{"experts_per_token": 2, "moe_layers": [0, 1, 2, 3, 4, 5, 6, 7, 8, 9, 10, 11, 12, 13, 14, 15, 16], "balance_loss": 0.00161, "balance_bias": true, "init_std_router": 0.00703, "vocab_size": 8192, "tie_word_embeddings": false, "optimizer": "soap_variant", "beta1": 0.95, "beta2": 0.98, "schedule": "cos", "max_seq_len": 256, "dataset": "wikipedia_en"}
Below are experts of layer 10 (counted from 0) of a mixture-of-experts language model. Rows are named router (the router's row for the expert), gate (a neuron's input weights, with its number), up (a neuron's input weights, with its number) and show model dimensions 0-127. Each number is 200 + 40 x the weight over its row's rms, rounded and kept within 0 to 999.
After each expert's rows: "comes after" lists some tokens at least twice as common just before its tokens as in all text. This comes from a sample of Wikipedia text that the model never trained on. Tokens count by the router's weight.

# expert 2
router,178,266,169,183,157,190,206,218,229,211,197,264,243,229,234,251,174,175,268,206,188,166,223,175,230,224,212,117,153,168,161,208,158,203,216,205,179,208,264,245,121,173,171,257,270,202,232,265,211,205,210,253,229,189,144,253,212,180,229,183,205,217,198,234,200,186,207,217,139,305,285,148,277,268,159,197,225,180,222,283,140,211,161,271,197,280,142,192,162,162,238,200,255,192,200,187,233,183,243,264,126,164,216,195,204,219,167,164,220,186,201,172,179,199,243,173,130,151,202,251,226,205,109,189,145,239,228,225
gate0,213,168,191,242,254,204,210,177,194,159,228,171,102,296,212,214,224,192,264,171,252,266,237,158,251,209,205,257,158,226,103,289,268,192,210,174,165,149,175,163,185,229,91,197,207,153,234,199,243,234,213,182,157,240,194,126,196,191,236,278,205,126,214,172,137,140,221,181,152,204,236,188,218,164,238,171,181,230,155,244,172,190,182,182,250,266,198,239,152,229,213,187,217,226,258,140,191,262,166,211,180,242,225,235,196,224,211,235,260,201,167,192,214,190,180,153,226,155,126,229,237,198,126,173,172,202,165,206
up0,230,160,171,224,181,216,236,183,209,181,165,246,181,244,191,188,269,250,267,252,241,217,229,206,217,184,187,115,244,180,211,216,150,229,169,217,209,189,165,233,218,233,167,268,136,154,88,275,195,224,182,233,211,190,155,182,216,202,217,181,220,185,264,212,97,167,246,165,184,174,209,182,247,171,202,257,158,152,122,153,311,185,199,170,123,213,174,243,157,179,255,161,162,267,230,152,216,234,181,205,216,140,247,230,158,164,244,255,224,206,204,261,179,161,179,219,212,216,176,193,199,149,121,246,233,168,140,226
gate1,182,148,190,289,196,177,218,198,184,143,187,223,203,198,183,112,207,254,249,242,158,171,178,165,154,224,153,186,209,114,202,210,179,125,194,190,189,193,177,181,180,243,254,149,254,255,180,204,180,251,301,163,183,189,221,140,229,188,188,142,132,196,253,209,251,198,170,142,250,245,152,262,177,252,233,167,204,251,233,226,234,270,223,189,207,174,225,187,171,187,313,130,183,279,233,130,165,219,210,252,236,194,180,224,239,242,163,175,165,166,212,188,215,195,194,214,259,254,193,201,188,237,197,164,134,119,173,165
up1,183,211,153,263,285,128,232,255,182,214,184,263,245,222,246,151,181,169,218,194,191,257,227,123,187,155,149,244,152,168,205,164,245,149,145,153,224,202,260,262,114,195,177,162,167,203,156,270,166,222,254,176,199,136,237,177,233,213,215,209,178,182,251,240,198,166,189,211,208,217,237,213,132,204,155,126,268,224,189,212,240,197,217,150,163,215,171,162,215,177,248,188,231,228,205,149,159,153,183,264,141,152,224,226,224,227,209,190,176,250,169,134,231,80,178,221,190,174,297,217,170,215,213,214,142,222,192,213
gate2,276,202,232,208,223,237,231,194,201,179,166,182,187,165,218,216,160,180,232,169,285,185,199,173,243,188,230,271,247,195,113,195,244,118,168,232,185,160,273,216,167,149,265,241,249,175,156,203,205,175,238,299,222,199,163,268,248,175,210,287,175,266,170,194,196,154,147,132,261,208,191,141,281,292,203,219,223,237,207,191,140,183,171,204,154,218,122,207,234,186,171,218,199,239,167,183,169,218,103,208,174,123,194,162,185,240,205,246,248,239,180,169,224,180,158,187,180,183,148,218,228,224,206,175,183,222,144,209
up2,168,189,167,167,171,168,210,220,238,287,278,226,150,189,202,229,160,154,254,188,213,218,213,156,264,190,142,237,143,202,239,193,154,218,226,221,244,199,212,209,192,206,158,165,133,234,250,165,237,186,213,145,211,216,226,105,178,173,151,183,266,154,273,213,227,195,243,226,209,114,169,215,209,90,156,160,194,160,195,197,173,172,192,246,191,221,251,154,228,173,276,148,179,181,280,204,195,161,229,181,245,218,145,212,219,133,178,178,122,213,186,247,203,177,192,206,242,134,232,150,135,184,241,171,261,183,281,244
gate3,180,170,284,226,173,191,253,240,202,174,211,222,247,236,239,280,171,209,228,213,191,273,240,218,149,238,237,249,197,194,228,196,201,141,195,211,164,132,233,158,225,174,214,204,134,211,190,242,202,206,200,238,181,238,217,225,184,296,195,211,160,235,187,143,189,248,227,265,186,186,274,174,221,239,167,227,202,181,179,272,134,196,239,149,215,180,189,207,207,246,282,235,147,126,187,119,117,206,268,171,159,127,242,163,167,183,202,233,133,240,198,107,129,199,222,177,201,225,207,262,117,231,193,158,174,209,192,183
up3,203,158,104,182,234,192,211,235,210,227,173,119,196,146,181,224,138,206,198,223,227,204,107,218,268,160,245,166,155,206,134,146,277,223,221,188,216,228,190,191,125,247,166,199,227,203,196,213,184,203,214,181,178,203,168,192,225,151,157,177,270,164,142,242,228,169,173,196,138,206,121,211,221,226,206,141,203,193,180,188,222,245,122,205,99,199,198,182,141,159,133,132,241,196,247,278,246,207,160,195,193,164,171,296,196,195,232,182,198,177,215,311,205,167,207,231,222,239,202,181,251,184,164,234,277,224,237,209
comes after: "==", "\n", "===", "See", " Candidate", " Party"

# expert 49
router,164,255,221,215,161,229,238,204,262,291,276,172,158,186,177,217,185,142,182,184,195,125,253,203,219,248,105,152,204,150,170,237,213,157,287,156,210,170,213,175,239,273,185,206,202,129,209,203,229,238,197,199,234,239,229,182,252,196,239,246,250,246,171,127,242,230,167,224,197,162,177,217,201,166,203,224,162,121,164,164,212,240,207,245,161,212,228,229,145,246,190,185,140,217,161,150,226,201,210,147,276,166,186,261,249,235,218,209,245,249,166,135,235,294,178,159,234,272,205,219,228,228,225,245,194,169,173,248
gate0,222,249,175,232,146,246,191,209,173,237,220,136,166,318,202,189,164,142,244,147,215,216,233,173,189,161,238,153,218,192,167,214,161,179,216,175,157,250,202,222,214,197,179,257,193,215,278,225,153,275,174,220,276,168,177,188,160,257,222,211,191,194,152,222,231,204,209,113,200,196,213,187,278,226,239,174,242,218,202,177,156,198,193,131,163,325,188,106,157,240,230,217,223,176,202,213,165,274,195,193,170,158,207,129,209,191,257,190,216,170,164,195,186,201,234,185,174,184,166,211,152,119,116,160,248,276,227,234
up0,236,217,157,260,114,172,178,204,143,220,130,117,205,293,171,199,184,163,230,210,232,204,113,179,228,195,242,108,205,201,166,245,165,251,227,160,176,233,223,204,144,157,166,185,193,246,213,158,170,272,149,208,277,139,167,214,189,236,209,159,221,167,180,235,223,243,246,140,138,150,220,179,279,207,222,204,192,185,244,143,193,214,161,198,123,290,130,134,205,232,173,198,214,196,157,199,176,224,180,231,228,170,262,198,186,204,209,184,206,208,190,190,190,216,248,189,162,267,163,179,203,168,137,167,287,256,189,212
gate1,241,223,196,252,225,188,272,206,249,187,211,230,210,173,205,170,216,174,212,241,252,143,200,220,278,141,240,182,182,154,192,231,156,166,190,158,180,193,94,146,209,158,244,208,214,231,210,242,179,177,216,109,252,237,220,229,155,172,215,232,282,249,143,176,193,181,190,225,261,178,264,100,251,245,221,127,248,184,282,224,247,239,207,150,232,192,214,238,148,236,134,207,139,173,212,163,135,200,191,189,191,178,191,186,267,245,189,274,233,156,174,230,212,210,171,187,187,238,251,200,173,179,217,133,196,141,126,179
up1,177,199,246,223,212,200,161,186,158,226,194,204,239,198,200,165,174,285,212,180,160,237,130,215,86,242,252,191,235,222,157,226,232,221,180,147,193,115,234,262,210,294,193,202,180,126,181,160,240,173,210,279,132,154,187,222,200,279,221,204,130,161,287,237,193,207,201,181,173,223,163,261,183,171,161,287,192,256,154,195,171,126,205,230,140,238,204,196,154,163,236,179,226,214,212,187,225,229,197,186,174,140,258,226,163,128,163,246,172,225,193,244,205,210,217,274,233,146,174,221,198,247,158,202,162,174,187,248
gate2,215,246,178,215,182,206,261,236,155,263,212,209,150,175,157,166,275,219,194,152,218,182,155,200,167,186,199,208,204,165,147,230,123,138,188,219,186,117,204,256,183,239,227,223,141,254,235,145,243,139,190,179,193,236,186,244,230,137,238,271,176,270,172,133,209,182,272,183,142,136,183,260,173,184,281,207,191,202,157,232,189,192,184,233,253,187,149,195,168,180,240,274,215,235,163,202,218,164,154,230,189,176,229,226,170,166,152,183,242,234,202,146,259,139,95,194,290,199,213,177,189,118,165,189,190,222,163,189
up2,190,184,242,207,170,240,165,136,241,155,192,238,256,265,228,195,203,177,148,273,188,208,220,149,142,220,154,210,232,240,264,195,287,218,193,196,192,235,179,192,251,256,234,172,192,198,141,206,146,247,241,163,213,211,234,156,203,282,212,171,181,210,228,206,192,231,181,264,273,206,189,218,213,243,139,162,211,210,210,187,168,176,258,168,186,191,248,204,266,231,178,165,144,128,194,227,129,176,199,240,185,196,209,147,219,159,325,199,163,177,212,285,150,275,290,246,190,180,239,195,225,284,222,224,187,227,265,214
gate3,246,227,211,193,192,193,147,236,196,239,278,194,239,149,302,170,178,163,151,217,207,48,165,151,155,182,205,190,213,173,197,199,183,167,199,236,170,175,134,236,236,210,161,197,221,178,290,270,271,151,194,261,228,214,205,111,213,183,234,221,155,167,217,162,223,234,268,248,243,205,220,234,105,194,237,203,138,191,146,199,179,171,234,202,166,263,227,124,235,223,202,240,208,199,188,208,217,210,175,250,206,219,210,143,223,152,243,207,207,186,189,153,225,241,217,282,179,224,180,203,216,186,283,180,222,131,229,192
up3,164,163,201,194,231,204,225,167,209,182,109,245,210,192,106,229,219,156,154,211,152,301,177,226,283,260,192,175,223,202,207,161,244,237,153,207,227,270,194,198,118,178,221,188,167,227,151,186,157,196,197,170,191,194,229,292,211,235,217,166,243,228,158,202,158,182,184,162,183,197,117,193,322,199,193,165,249,148,263,144,171,183,172,171,246,150,209,246,181,189,183,177,197,164,208,112,187,229,145,136,188,260,160,227,186,234,168,177,201,234,185,210,233,132,160,175,192,125,189,157,204,222,116,149,206,199,186,186
comes after: "3", "1", "4", "5", "2", "0"

# expert 0
router,194,220,184,167,248,179,172,200,222,236,196,238,273,240,188,135,167,141,231,249,199,195,229,176,271,172,162,254,160,196,292,225,240,187,196,263,236,198,194,238,221,185,131,259,220,199,200,182,240,163,192,204,196,200,184,157,204,239,291,138,200,174,243,130,263,250,182,187,239,224,260,215,174,165,186,195,136,214,232,247,232,235,234,246,155,178,231,150,286,175,230,251,149,115,266,172,176,149,244,210,127,210,214,185,187,175,238,216,223,176,205,86,196,171,246,221,186,160,194,255,171,185,226,246,108,193,210,232
gate0,150,185,222,228,212,257,176,172,209,218,250,111,231,283,145,169,217,139,223,163,261,168,268,226,228,208,199,153,179,153,224,216,173,214,193,266,157,215,195,91,144,215,201,185,166,170,137,247,170,226,208,109,208,202,246,238,214,175,251,146,170,256,299,182,203,173,235,209,304,201,176,175,219,253,137,248,236,204,260,237,216,225,216,181,178,192,182,149,258,129,209,168,233,189,230,271,174,174,221,230,178,177,225,172,162,260,229,202,223,140,257,157,212,214,220,231,228,245,161,223,181,277,185,185,212,212,211,172
up0,256,166,154,204,172,159,250,206,174,174,169,206,155,239,165,131,204,240,234,223,223,248,176,233,225,225,230,165,276,205,219,212,187,227,227,270,146,197,101,173,278,212,170,137,294,265,156,253,244,207,209,217,258,196,182,320,261,194,219,226,207,205,183,204,222,157,188,196,197,170,249,168,136,254,191,251,193,132,143,178,228,194,188,222,170,176,203,112,101,173,223,241,232,195,167,175,272,203,218,234,180,179,225,210,140,188,238,242,240,214,177,156,204,166,271,183,152,172,254,235,214,204,222,186,234,229,206,244
gate1,219,159,215,184,245,203,177,182,275,232,210,262,189,217,192,258,216,201,229,230,255,117,159,268,270,269,139,280,178,185,190,211,205,254,203,242,220,220,176,166,227,168,139,163,223,93,215,151,187,126,211,145,122,122,195,156,145,196,176,231,119,212,235,235,225,241,124,188,172,246,225,159,161,216,195,173,177,214,199,194,160,209,148,194,149,214,126,224,195,167,244,183,170,198,218,271,224,206,235,177,210,192,278,272,245,209,216,162,227,205,150,191,168,170,253,200,223,201,201,266,242,204,199,177,183,284,171,204
up1,135,208,151,266,187,199,235,255,209,86,212,197,230,187,206,202,197,210,117,230,194,251,188,147,107,198,245,139,214,213,219,130,206,178,203,169,216,211,242,201,149,225,211,128,164,266,144,267,185,224,191,209,235,237,178,265,235,226,225,249,277,227,143,160,176,216,242,177,158,167,225,213,196,206,197,232,266,160,245,219,211,201,203,99,269,166,212,198,168,205,232,227,219,247,184,155,178,221,147,244,215,189,159,147,159,187,184,216,212,199,223,219,108,163,122,192,196,174,184,137,142,164,216,176,214,107,206,160
gate2,232,230,225,200,234,187,184,229,197,229,172,189,188,224,193,198,159,150,187,215,252,234,185,263,230,189,175,277,155,235,188,230,227,166,174,243,222,184,166,166,184,218,221,215,183,237,157,240,197,196,187,224,265,221,229,125,185,238,167,188,173,200,182,155,242,293,150,220,282,130,269,218,230,259,189,257,214,140,201,248,241,230,208,236,209,281,179,243,129,216,134,256,198,196,243,216,139,192,180,124,226,215,154,258,206,168,188,235,293,173,178,162,267,142,143,310,229,140,154,224,241,188,232,209,152,175,253,220
up2,220,188,183,194,142,176,168,222,203,243,254,142,152,191,164,155,205,174,134,152,204,183,248,216,192,217,211,198,261,196,261,200,151,189,160,132,182,95,201,297,210,209,228,187,88,203,173,188,169,199,254,241,177,201,208,163,245,189,237,149,228,168,188,265,247,159,169,210,175,190,143,204,236,180,202,255,168,231,194,185,217,185,190,148,207,258,227,105,213,157,209,260,260,121,134,240,186,256,181,226,283,219,232,161,164,120,163,228,187,173,164,170,197,217,208,172,238,250,247,194,224,197,215,221,292,148,246,205
gate3,206,232,135,203,318,231,170,219,231,155,184,245,229,238,223,184,177,104,201,250,243,218,294,241,196,203,229,219,205,252,206,161,196,201,203,165,265,244,162,224,217,236,91,203,171,220,165,196,205,219,237,211,268,205,136,203,170,257,220,212,183,206,146,215,200,194,239,173,217,221,210,230,276,124,212,209,174,207,278,233,223,240,233,192,187,125,241,260,290,197,280,241,205,141,154,183,167,224,190,247,201,237,202,211,291,239,198,158,239,201,207,242,227,137,179,232,219,168,207,163,183,239,238,146,215,137,184,190
up3,246,222,182,241,158,169,195,216,187,204,288,169,248,223,185,317,164,152,265,169,194,187,107,248,194,225,168,151,270,239,189,214,197,168,159,185,210,220,167,218,192,216,177,211,179,160,251,197,211,157,192,183,157,208,216,122,199,268,157,184,192,244,208,192,280,144,164,228,198,254,198,167,195,141,174,183,120,259,164,271,190,165,202,265,288,215,117,194,181,240,201,165,152,180,252,198,243,137,194,229,180,189,210,229,216,168,162,270,191,271,147,228,161,215,266,176,234,262,183,222,204,250,228,144,155,188,212,209
comes after: "-", "\n", "|", " •", "′", "″"

# expert 52
router,225,204,245,168,166,226,158,206,220,164,195,221,174,244,224,257,160,121,224,271,233,182,219,176,287,257,180,256,164,174,172,224,220,261,216,166,146,156,92,151,162,119,297,174,208,240,221,204,189,207,181,216,248,220,150,177,205,200,247,170,201,210,181,221,147,171,209,193,222,169,185,201,199,130,160,162,182,260,206,280,184,202,159,204,187,244,233,154,193,153,221,196,197,238,167,213,257,242,154,183,180,135,143,236,163,224,261,177,120,251,202,231,185,234,178,241,169,229,269,226,256,241,240,255,190,235,288,160
gate0,254,235,247,240,291,167,216,268,264,208,162,190,220,203,211,182,166,196,266,146,248,129,259,226,199,133,238,274,230,229,222,195,115,146,212,251,160,154,170,247,196,196,255,181,194,165,299,201,226,185,212,227,246,167,227,257,192,160,249,267,151,264,213,261,221,169,250,278,190,227,180,240,170,178,164,203,167,217,233,255,176,153,161,153,140,200,255,188,292,206,217,130,215,213,196,246,155,172,192,151,222,234,188,242,194,192,153,144,180,217,184,225,135,178,263,202,215,214,224,191,205,140,198,219,205,202,209,215
up0,209,275,251,229,304,143,168,189,241,198,185,218,214,226,302,180,186,214,199,214,266,105,208,218,187,150,200,305,222,237,194,233,137,168,233,226,176,225,195,263,154,192,184,168,266,198,256,160,218,205,195,234,196,167,191,227,197,207,247,203,123,275,266,162,216,186,240,230,192,197,162,158,202,201,188,207,141,195,263,231,201,124,190,156,153,198,275,166,257,272,199,184,203,203,180,295,187,188,149,115,196,205,151,203,192,170,189,159,236,201,191,179,154,162,266,221,273,198,146,179,231,201,213,183,205,200,244,202
gate1,135,214,206,167,194,214,224,216,136,219,251,209,213,182,155,125,212,202,185,261,113,204,206,149,224,223,226,192,182,333,178,199,197,209,212,211,224,178,193,227,217,137,192,221,188,219,225,163,220,177,271,191,259,156,161,199,251,218,170,202,281,184,194,273,279,200,248,188,241,192,245,169,219,296,201,227,272,234,209,160,180,208,251,268,181,247,182,213,80,218,215,143,168,151,178,168,230,222,214,192,239,227,178,156,287,226,255,269,227,205,161,145,167,210,207,201,160,222,263,185,211,190,198,156,173,195,273,182
up1,196,162,214,184,252,223,211,193,218,157,182,244,217,185,250,147,229,145,186,134,180,122,290,175,182,176,139,186,116,259,149,234,177,179,83,200,216,240,177,216,159,142,231,230,112,242,256,263,158,191,291,155,213,231,229,227,141,168,149,207,159,158,200,172,261,189,192,243,198,174,256,214,232,231,197,252,237,171,194,149,155,202,202,179,175,206,223,214,209,224,166,240,145,212,183,204,226,204,281,203,193,168,274,201,131,262,220,203,157,225,163,223,225,180,156,206,169,252,113,191,174,220,144,242,230,179,221,203
gate2,67,178,200,209,173,221,142,181,228,188,206,175,172,238,233,149,261,164,190,186,189,191,180,180,180,224,164,232,127,178,198,237,155,133,189,190,205,149,206,166,108,190,184,166,161,218,146,166,239,221,218,202,149,221,203,242,208,227,226,159,184,213,203,104,224,233,163,290,319,221,283,132,157,231,174,223,167,194,211,169,223,204,202,229,165,234,225,151,250,246,254,219,145,140,204,216,274,188,234,107,184,207,277,164,163,168,153,259,198,168,220,241,219,192,198,145,197,219,245,256,188,208,186,183,200,166,171,204
up2,255,224,193,169,207,210,157,237,218,247,231,215,219,134,216,195,212,160,134,217,154,192,197,248,178,196,285,206,108,220,198,163,218,119,155,209,225,201,209,272,142,196,244,206,232,328,182,168,254,174,146,180,178,196,162,212,236,227,203,215,148,114,218,159,274,177,213,197,237,239,210,211,213,199,193,169,168,222,241,175,211,264,242,170,197,188,221,162,167,199,244,92,239,191,191,208,234,208,215,212,325,150,245,277,233,247,259,226,217,190,223,203,205,199,186,183,244,185,213,238,184,233,162,167,192,154,129,125
gate3,285,167,199,223,140,207,183,133,200,230,179,183,206,163,234,240,217,214,224,239,150,162,131,166,265,190,204,151,200,159,194,238,166,173,257,179,192,157,202,184,210,219,188,278,196,202,250,209,296,119,210,181,209,207,290,226,137,188,170,255,120,222,191,172,207,222,194,184,120,271,113,245,229,182,232,158,227,198,227,214,199,296,166,209,193,230,298,183,231,221,187,206,204,158,202,248,173,166,183,192,224,237,215,200,252,235,113,206,194,182,173,193,105,217,196,175,197,223,224,186,206,136,198,301,203,201,261,179
up3,165,291,214,184,239,197,156,149,200,176,228,188,244,146,184,245,207,209,209,185,292,249,264,244,214,142,217,213,166,154,242,215,225,206,168,191,187,245,196,196,200,194,123,228,245,251,172,242,175,160,181,209,209,207,176,192,272,184,137,129,227,213,233,229,217,249,199,247,229,188,250,233,246,135,229,201,220,229,229,183,283,207,235,194,150,243,230,182,195,207,186,194,262,244,252,275,135,145,266,232,173,185,131,234,172,240,228,208,205,237,171,216,222,137,200,277,114,116,163,259,187,275,188,174,147,246,195,236
comes after: "\n", " non", " co", " Website", " Al", " All"

# expert 44
router,183,165,128,211,201,184,239,206,169,196,183,180,260,193,145,317,197,244,154,171,207,188,211,186,115,169,209,200,202,180,183,127,198,202,285,133,186,261,158,92,195,158,247,163,188,136,268,213,215,184,258,193,198,144,176,119,183,161,144,142,172,121,192,269,166,223,153,171,200,176,220,249,187,220,183,188,186,230,179,247,216,201,267,198,213,140,225,181,263,97,179,160,224,200,158,146,206,231,211,177,175,219,165,236,215,191,178,133,240,188,169,137,176,223,193,213,200,182,205,151,191,169,165,241,177,218,145,142
gate0,232,259,236,205,224,204,146,241,178,118,210,256,202,147,264,250,215,221,169,180,163,235,227,154,252,201,205,159,170,241,243,203,147,148,176,191,259,168,266,192,182,234,220,146,203,201,189,197,199,224,218,177,209,178,235,134,183,123,265,253,161,208,284,233,202,238,179,178,166,206,251,163,188,147,172,210,193,200,183,220,233,59,193,206,168,210,177,240,300,202,188,259,205,197,198,275,248,245,191,176,211,119,171,230,251,169,214,158,244,187,170,213,161,193,147,250,141,200,245,221,158,163,146,183,211,275,166,144
up0,133,222,227,220,233,163,182,261,160,253,196,217,129,98,202,223,163,208,175,167,189,139,188,177,253,199,227,162,172,237,214,220,223,128,180,206,223,218,295,207,157,233,199,176,225,219,221,154,208,146,188,204,213,161,201,169,232,175,255,234,149,208,246,264,153,225,194,214,142,182,226,168,222,153,178,261,207,184,245,249,238,173,122,209,163,216,191,194,193,210,236,202,205,174,229,238,198,197,246,169,204,82,217,238,237,234,223,190,253,209,236,129,166,177,146,286,143,148,198,228,220,186,116,140,151,312,166,182
gate1,197,198,247,199,215,129,195,184,169,126,209,160,122,189,217,215,199,190,147,138,149,218,281,121,227,214,140,195,163,183,239,272,241,266,199,169,242,162,181,219,241,163,241,223,202,196,232,177,205,273,133,241,222,154,180,240,294,258,177,192,181,208,163,213,244,152,174,188,210,213,213,268,216,220,206,225,151,145,163,196,188,203,191,171,221,268,239,290,224,212,143,244,250,236,211,184,151,220,197,257,201,246,185,301,176,223,202,210,177,238,224,283,157,126,170,190,207,181,197,137,236,199,265,150,170,162,239,190
up1,221,167,221,192,271,175,245,221,166,131,200,209,139,228,256,223,149,218,155,84,213,195,276,164,220,199,136,233,198,226,242,251,231,256,195,156,212,169,195,137,276,200,229,200,160,260,234,189,163,175,165,217,196,191,123,198,262,234,157,217,217,199,216,157,198,234,157,196,233,156,265,191,189,205,165,265,208,180,170,233,236,279,167,173,234,164,250,291,187,195,152,168,211,219,174,179,135,221,180,245,272,194,188,229,203,137,259,189,156,225,210,191,169,183,159,145,248,195,184,142,236,254,270,121,171,248,196,195
gate2,174,171,196,217,232,213,148,179,191,273,135,167,271,186,206,294,240,153,164,180,205,172,221,173,222,237,121,173,132,255,218,226,187,196,155,234,160,164,167,174,229,210,220,197,217,142,166,223,195,204,222,183,253,161,152,180,209,157,180,135,159,228,174,229,167,199,186,186,214,145,217,149,216,282,181,165,229,207,193,244,213,191,193,165,284,246,242,273,219,235,142,178,245,226,100,209,225,143,211,276,261,174,181,325,182,208,224,244,193,164,174,163,250,228,154,211,137,205,197,181,196,215,271,223,149,232,271,202
up2,205,157,143,194,190,213,168,178,197,153,184,170,211,234,259,226,173,216,255,216,223,213,211,260,174,141,260,275,211,134,174,165,189,193,253,138,215,191,189,241,201,184,241,195,126,207,247,198,150,174,217,141,174,182,217,235,162,231,165,195,176,148,186,223,225,213,288,191,153,201,132,235,171,127,245,197,182,223,185,229,207,223,191,227,133,197,146,139,107,206,227,217,211,194,232,206,159,132,217,187,218,229,166,100,162,141,157,227,200,201,176,221,254,211,209,254,281,173,224,191,246,194,105,224,227,194,124,77
gate3,249,180,204,261,188,175,183,200,231,210,207,201,214,231,229,243,190,102,195,258,200,146,135,226,226,248,155,212,230,239,192,154,213,172,191,133,177,186,219,238,187,159,241,180,175,193,152,229,209,142,114,164,201,171,185,194,156,215,227,229,221,222,195,189,219,205,266,203,226,209,178,221,164,98,170,248,280,186,120,296,212,181,273,235,168,228,253,187,220,254,220,274,227,194,127,237,153,214,160,220,158,241,238,224,242,208,133,175,173,174,256,229,228,178,185,119,294,205,227,177,214,205,168,173,238,114,136,183
up3,178,231,169,102,127,152,167,169,236,201,291,205,191,188,185,148,264,156,158,225,110,264,205,263,193,150,227,165,186,153,188,111,189,235,142,218,192,187,214,180,196,210,199,231,240,162,212,232,123,223,255,169,142,166,225,261,200,213,231,230,217,142,234,218,212,180,154,120,212,118,178,191,170,136,255,189,208,172,182,202,218,181,191,201,209,242,236,233,218,192,191,203,161,148,238,144,251,258,153,189,155,160,198,198,207,95,211,217,215,244,180,258,199,218,226,281,152,126,195,189,208,199,186,139,183,221,246,238
comes after: " was", " to", " he", " were", " is", " also"

# expert 36
router,229,197,235,178,224,294,172,155,192,166,188,131,110,201,176,193,208,197,239,264,225,219,179,172,180,209,234,175,267,252,212,117,165,226,311,244,213,188,219,185,226,175,248,272,313,222,168,146,222,180,196,235,174,141,164,152,238,188,223,133,199,240,196,245,219,201,191,247,177,204,161,165,150,161,152,229,237,170,115,166,218,241,191,166,135,144,188,269,217,206,223,161,173,176,232,139,259,212,274,201,230,242,189,197,190,182,254,170,174,208,155,174,257,227,254,163,229,228,225,184,241,172,160,201,196,261,163,210
gate0,175,160,181,236,173,219,242,195,153,183,233,178,90,160,218,217,141,126,210,171,168,248,188,121,200,229,227,234,236,299,204,165,197,221,155,216,184,202,135,216,208,267,247,205,171,114,177,111,133,235,199,223,192,200,153,195,143,245,193,188,126,135,218,260,198,189,192,178,249,243,202,255,178,170,146,99,193,152,215,192,279,151,208,186,206,143,153,225,208,167,236,202,231,112,216,241,224,208,198,202,206,278,178,243,202,189,181,183,253,229,224,156,246,227,220,213,186,166,207,225,129,246,176,200,217,196,147,215
up0,237,224,222,168,206,212,213,170,211,253,172,282,206,209,266,249,228,237,172,214,248,204,228,180,174,184,186,255,242,215,183,204,242,214,191,252,201,181,202,166,214,180,236,164,216,148,205,240,202,114,214,229,174,257,122,174,175,209,171,250,201,258,243,225,227,208,203,227,63,169,184,172,213,271,216,212,272,251,174,250,188,151,117,247,320,226,203,248,185,156,203,110,192,262,254,165,227,197,179,268,252,180,217,168,197,115,222,172,197,136,198,219,193,153,203,221,217,169,193,176,159,123,173,186,176,181,142,191
gate1,158,206,169,211,222,261,221,201,188,216,153,201,224,239,223,233,179,225,188,149,217,193,222,148,170,228,222,194,162,222,143,210,212,152,194,220,205,215,240,202,161,182,188,235,158,188,239,183,235,201,170,238,271,153,210,133,221,262,182,150,96,281,201,117,176,183,163,226,185,163,237,184,314,263,210,168,174,201,193,292,184,195,192,225,237,146,123,208,209,186,142,189,206,155,126,192,237,266,207,232,307,247,210,232,156,252,128,236,192,179,221,217,153,204,219,189,283,207,233,164,151,217,195,200,155,197,116,263
up1,196,198,264,230,216,216,218,215,190,234,204,133,211,189,161,157,240,147,186,157,111,159,165,237,163,232,141,201,210,168,182,271,169,204,156,82,271,171,121,253,214,242,160,170,155,246,198,196,271,264,186,172,162,183,197,225,185,205,240,178,210,200,217,214,155,189,233,234,265,198,202,264,175,137,187,260,267,88,273,206,245,204,230,210,170,250,239,168,156,208,230,203,178,216,235,202,164,196,186,118,193,224,210,179,207,168,205,224,205,251,209,247,270,189,140,226,240,168,173,283,220,229,226,206,167,238,229,139
gate2,214,176,205,198,184,265,262,180,185,198,166,290,191,259,198,178,243,221,223,212,213,197,193,254,137,136,207,258,185,245,182,225,222,248,211,217,296,185,181,178,196,198,285,189,270,136,228,224,130,143,258,138,148,192,127,158,178,122,193,173,249,196,191,150,205,190,166,225,201,193,209,183,205,127,174,125,171,214,177,209,207,212,251,268,208,164,99,261,171,211,193,179,169,146,170,180,229,183,200,122,212,198,263,168,165,139,204,154,304,239,187,192,179,155,230,212,162,216,200,200,260,168,196,185,146,243,221,183
up2,208,192,178,166,204,244,178,266,230,104,147,209,155,239,154,206,115,238,149,223,187,186,111,200,225,193,168,265,181,218,261,197,240,203,212,217,186,227,258,188,217,224,206,239,185,208,175,154,244,284,286,200,217,242,210,178,172,190,198,238,197,184,256,189,182,234,220,159,239,188,142,203,197,209,191,165,217,210,135,148,191,281,186,148,226,188,241,218,147,161,210,262,183,227,200,286,270,221,176,210,257,140,203,218,205,193,152,186,216,164,189,157,277,197,293,228,214,201,246,276,206,253,206,126,198,242,280,268
gate3,194,262,175,265,188,250,260,183,127,226,169,268,124,180,123,178,183,218,227,208,251,209,144,148,133,189,215,261,181,159,229,241,171,151,227,191,244,194,202,163,234,200,156,216,267,180,219,150,199,168,207,208,232,233,180,173,222,170,174,209,228,176,250,195,257,263,109,196,239,164,225,238,225,233,165,188,176,193,91,195,262,234,200,218,112,244,144,263,217,161,181,235,210,148,197,236,196,227,163,256,181,193,175,135,275,154,212,101,235,198,220,172,138,223,186,194,201,244,204,209,176,216,214,149,216,277,169,204
up3,234,226,182,208,163,239,140,200,272,221,147,145,261,237,211,198,209,226,177,200,197,201,259,241,183,201,229,137,226,224,200,272,220,269,189,198,180,201,209,247,164,184,224,260,149,218,144,266,213,226,223,214,222,179,190,188,241,252,184,208,177,146,194,182,154,200,311,152,161,176,204,215,166,116,225,219,253,229,206,221,251,213,255,297,155,157,292,201,195,282,187,180,269,260,174,242,235,243,248,221,240,146,187,269,194,200,220,247,152,179,258,225,254,195,141,204,179,124,201,189,156,212,144,186,193,141,183,237
comes after: "0", "3", "2", "5", "4", "6"